Experts of a small language model.
Experts: 32 experts in each of 15 layers, 64 SwiGLU neurons an expert, 2 picks a token, a softmax router, a shared expert of 128 neurons.
Below are experts of layer 4 (counted from 0) of a mixture-of-experts language model. Rows are named router (the router's row for the expert) and show model dimensions 0-255. Each number is 500 + 40 x the weight over its row's rms, rounded and kept within 0 to 999. Numbers have three digits each.
After each expert's rows: a language model's description of what the expert responds to. This comes from a sample of Wikipedia text that the model never trained on.

# expert 6
router:509509527506448472495502487504493445437501477530483486560475513469537485449442569525465498531502562457555545566532473431473495501456445550453465540510534498465473523523446546545585503532522513534505455484503497491528522437546477518498505489516526498516480552537522518532584467463459445453497510533494523465546490534515546491483452486488391466528456464506550441490524502548448459575591529447489424436538437469473522422521541513482452455456419480561498561503474473504467507489556505460489504560558506530509516498591452442519461479496565458489436476491531483479534422506501519554478567576453511504488472553512549520605456435576615468521468483567449563531460510514423530407538458467518458450508499474524508483509568487448561451475455508492530533510516512461531529534495517
Description: Spaces after separators. Bare space tokens after a colon, pipe, semicolon or line break in infoboxes and tables, usually before a number or date, e.g. Opened: 4 July.

# expert 20
router:486454465470503512541464560485427519437540471487485532467513514548508504520485492482511503529505605548507480568429521523472503534523504532502540540484518472450462521504416453517511492549468439494532496506496553468467535510460493581476514462471513518478566458538553520468546502461540457471469484565421575495499500504476511527431433513479486449527512538496533490570437552550538540434512460462503475447468477476460513473469466528440474551481551516470494497482494473539490507534513516498508477449453504538537498456500591537558475490468458452510516544477544524612507545514529464455381455508393536530536488532521403508457525567511470497534475507491495479524495460528551513491565485463535464622415457495552434548428526502526420488536425483487379525504483435477450495474549503
Description: Determiners and possessives. Articles and possessive determiners starting a noun phrase, such as the, a, an, his, their, its, and possessive 's.

# expert 3
router:423615491537476555537449463469439457515461464510534476542453471502548500509497452466482506480457514569479541450443516539513486465528492473480584517511488517486474488425490516532544507503557488522477608533498438483499421541504477551469490523469474436506478491487543473452482494500525543478507461523473530558461536569450522462490447468484413553428496511513467530506549542522545592556436465536530535495567509439568554568498539465456483477479605458507481472476509472565532462573437517498482455519521505506475476489449484520502501587516524533466519498502465523458465477547548474509542461512461491523440524491514529497474488559483518466539520481474446433603493525517505534574556437482553542514520547527411525494525560469568540490445493473543481632510463557516552532533474480
Description: Numbers, codes, odd pieces. Digits and fragments inside statistics, coordinates, chemical names, asteroid tables and abbreviations, e.g. percentages before Asian, 0 in UTC+00:00, and due to.

# expert 0
router:537408463546485551523533499428501517546499548541566527457519508496461508466516581489447463452533544477499477459507551451471482474506506497406471549501461518473553436503463394421491535514470498482467502463501570520515614528473497438518497465496517513541500516466458452444501469550497494493526528462465475476487542467475455458537515528486500458513478495504473546558504465543440484519500445558540527492537426495457518510478470533483401406508512493472488482468528534425469604558557509440474510485480501488479552455534524477561552511587537531511508443510466500455538513473457433506487479483526497506472426527537532524428530417470492444377492561499500546471515426522470495436457521473438468500505489553505515445464520578519484477549515407534451486447508423455478450536488499
Description: Institutional and topical nouns. Common or title-case nouns after articles or modifiers, naming organisations, places, teams and fields, e.g. government, River, Cup, Army, building.

# expert 17
router:510444467465497480599518496572453515500507541512477432506484474542485505533500470527458550400524449458518495508480467518416503454473529588423461466578494420482458580481399521520501553487485499464465473581515519465528493457470506515450593556567530532475510604497478567536511520477495494493514507553497505529536517438450514488551552517447577476525475510497476465497520492473577479484567418507495521447519477465516422493552491459529487572520444510528481511484470521517492480397489461545557545518482437512465492558574504484448501421546445509518481487508554515504471472513453436470414553486457516518460486478460484472541502504470474457497487508527529492461465493436493527449439492488517448492469454424568445494533521508464446492519545457500568466508577494471496491564556565
Description: Music and Japanese contexts. Mid-word pieces in Japanese or Italian names and tokens near quotes and dates in album, song and tennis articles, such as Nakazawa, year, label.

# expert 10
router:469511548500486450501574488473526486517518504545512496491489442551492467478502434467540509540480527471508537523551554510517516487482512459465550521531439502539480432454483442496556472453495488559540551560530447578557468488469486478469505503514492514556543455462535494483500521486547467435516474462503438548528508588483499524539514522518488508418575528494544485443491538582527514506407574497424500558499478544561502555470503525514478574408521519595512561482480435554584516450522486475453518479453537518547450446461509498456474559499545508543506582500516516415516451489514492497553516526575491512487502488501539508489513520505541486596531455525472480471413566564535500503542461556466487524519499466435529493504406498528614455500458518506499529479447540468481430396475425
Description: Copulas, clause linkers. Verbs like was, is, were, became after a subject, plus as, for, after, and line breaks ending list items.

# expert 31
router:570484530507526518444484566507482540529484472568565478487569505469437439578505517472495461531502478512463521548463486510544503534436455451419505480547462456480510549495498524497554437596478513572472441519493485438551552523487443487516485465474493432467533479456436463467518558561506529563504536502551561507509510489474490554458550476440449531452546488567521506461447467496492455549506419430464484472517441525522485422462490531508587525452465473499501554512467477500454482553509520551450493530464524517515536504466459521468445488470561505521529504523463492544447488502489525474443515449533491533577478542569511507528522529508579465467579537518533538463421547568495544452536489557586544495435491494468503489545510451484520543562532518454526449393456443470500412435474500
Description: Prepositions before objects. Prepositions and colons that introduce a following noun phrase, such as from, on, by, of, between, over, plus opening quotes and equals signs in formulas.

# expert 5
router:511519500417537507540514502489479568496514517566601495474462506498474462507438569515476519471513544520475538528439438484506496524473461515483524523527517501490494532487492490418463519634556495517376514467536545447588487507507470538506500475480421492521457417477472469448539503488457479535479473533463586547557538493471589479520487526491530496437466463439427502477466488496490522502563488575462471554448500576537583441484493532543521512549444471440446470548489476445522577460490463468586536507469554565506484452505467427497513528483491454523503526415521460507472554482452486491497507459571463461518432525529528492483544480513553421462441451501489570502495427512544508476548594474518536496475456529551446487538528537514506432523511510517470483486474524557452516516475504
Description: Word-initial capital fragments. First pieces of words split into fragments, often capitals or consonant clusters like Sc, St, W, in sports tables and match results.

# expert 12
router:506527527496487477519428474556530590477446506526575496493519460453462527500483481410450543451429484470435420466449467556588521489472503546492465555456533418508505513441504479448538404555531476439528541523476547504431515403536517555442528546405536467448455473514543489569483525523474524469462551560457528517496498531446464432543490463532523506483508519502446458525500486511540457544485495555498496496545451494564481402491522564480493506547483460437504502528522467497518517514540448414575511551498474504522533536503534503478497481497554487523553444483531504515443599525461570516492478559450505504450417508509512525493568530472486449383480536505510588524498499530532452510479535503488483495516460476486512463492478499583450411535469475511507451474467479543476464533496507
Description: Sports wins, leading digits. Leading digits of years, dates and scores in sports tables, plus sports-result words such as won, winning, Bowl and Championship.

# expert 28
router:486453508473531539563486519474441497520515561495455532445430473500468533540527493601511500581456547485483568569470502526466505508461503541520531506444492495519520406474578534517438498515514510510521437474472524519455553473507448446531482508520445600461530528468496518559505582525563462505487500452456521496551526507514485552467539498493490521543493501472542481506540468582500488548585542597574582517501501484478511506573450560500526482552486454501468476516548549512464549465526547488498435571442427446546462518529542515457511481477483548479494440459514570530500548501496500490578549488505456542498558434461520439500481480537545535530431530471546526481552488456556577465517439531471517418546448516444484502565496479440486498517433557487536512479458443565547540553449497
Description: In, and, year zeros. The prepositions in and of and the conjunction and in titles and narration, plus zero digits inside years like 2020 and 1997.

# expert 1
router:488490490534519405492500451570527511462499490473445470533525451514497508524453440443492484535488424467435542518584566530530586464561529493548446547470580529519602490483532475537537532405467477438491483538479485488422482428533494537456536537464561540559427563571562509558545559489569529453506561473445517511518499447515484507539451497468575511491484453486421441481480530485457496499520587453521505515473523459526448564567499523481513449498460446419475432457491507458429502562518503455456475461504501529547502447494492473491456516471479436507505488564517491486532528538544536499488527463488476498462519498483536481512480465429428506479508442458506554532598509551446534539516517507524531457540513554464452482512534462524475598510460487530473519470503526521420515532505458
Description: Leading year digits. First digits of years and multi-digit numbers in dates and lifespans, mostly 1 and 2, as in 1953, 2008, 22 May.

# expert 19
router:539458427590451474474517543491468461601489556491422502558536434455447499507518536492457450519552458421468563459444492559480533487507568447487510523395459464495438497558562535451510506567504489540521502498548492473476537494554555504555466499511533471484526450502531500455482490486506420505566492513561460486516519508595474440541539502458441509474474505495479553453406443434472515528483493453551514522476537499455533482498467571575537506487481512470571520501564452443474462535478516466535513536475515520433514530437532472459515546540509547485555533476512515479524490420585568526551561507543522515491377470527461541509493536477501491499575505466565493496500524510514540407546503497545554478474520476487520533578465536544517534519526472473517494465512495430512478431469482
Description: Brackets, symbols, foreign text. Opening parentheses, degree and minute signs, LaTeX braces, and pieces of non-English names or transliterations, such as (1104), ″N, UTC.

# expert 7
router:510533498420510493477512435476485590515433509534497485515530519413535524467470549522554502509472490448521456456551524446526481474499459564583494510457489516521517505482550504552476584501493499509502425537545489485475506554452467488477433514521529477441525525508447469506553583491453481420490455528563508457510564527466480499489503470453511416447487526553504444510491493515482511530590456526493556525491462518533546534524514565462504515537453435503500483548553442564492464514480554557469445487532471481447577519523513457553455480529466551443501492430576484468449485545524434489612501531517518486544497546447434515533537460466464508485531472451560554512446561530523505509560558496425463526549492457505585549533473596505446489530510571519413525486425527553469487456511491
Description: Adverbial prepositions, continue. Prepositions and adverbs in running prose, such as about, up, during, near, than, along, plus the verb continue after to.

# expert 9
router:493462575557460482509440428552385501542519506519500513531431475499520504491453535529484554514489540467571466398466531489545454540544523526474528500569538467546546564487559545519463495464541537442557592492426479545550594462538458439518434528567475515523499522541472450513574483527517527555506426503455482465497491417566505539541557542532565509565541483508509528458544465579456473475479488507488548520512484500530472528513557440498517508466464587556502575485583502460522441449514533461441453436501464518546486478555495535475503511517453536562566532515491486496524514506441548477411469493492525472463556468493549469497439493483562533454479491463513479466525571467524522543447487460497469468472501552502500499554522506490482533532550529515502515574491552443506548468508477
Description: Later year digits. Third and fourth digits of years and other multi-digit numbers, e.g. the 4 in 1914 and the 9 in 2019, plus coordinate and table values.

# expert 16
router:546501485424541507501468467460479525481523537535467487553484514488457610473467454526468545532513565507562503484458415432516540514546470485491440504530472427474489566461450547499513469508472458493484469470504561481509485507540488440491550528576536508474449556531425515489553492522533505492537528598494566494495473424497415469490537475557479436437513529470482565541541478465527496530507514457479577475487552503426487431494512433522478480457507568520396542502454530473514487441441452451530436509522485454464455570567575468484487476501462535473484516474546478563526466513540517555392473459485466437475500505478486499495481449464473534543489484480466425530569528555497454522529439538552408537510483523420478482485438533487499522542471476470478496545484553551439545476496554
Description: Table row endings. Row-ending pipes with line break, blank cells and year digits in tables of songs, films and tournaments, plus occasional odd letter pieces.

# expert 22
router:498496564518510475573497530498458512485540534468546577527410474508561411513485509486502504522468547564473429475557490536535526489535489556462475522582504466524452523595469531512528490426518524463510504507493437511548486524520496529489506474556487565511498525450513564535521581450505492450479494496460520482545415520518434502497506466450497498462439449503518467465421467512534473458425557464472417547537493536533521585496583416476548482487490519439395480495465543440545431500509482459536473492483549482469411515514550460544440471477484510456552561525516479544501499485465579491433418493475517510579560500520506511475477565526464563551437540515549473522491509541529560481491463433498566463518530484527575529453483461497494480542496518460494510449477471481514517446581548
Description: Periods and the. Sentence-final periods, abbreviation dots as in U.S., A.R., and the article the, often right before a new sentence or heading.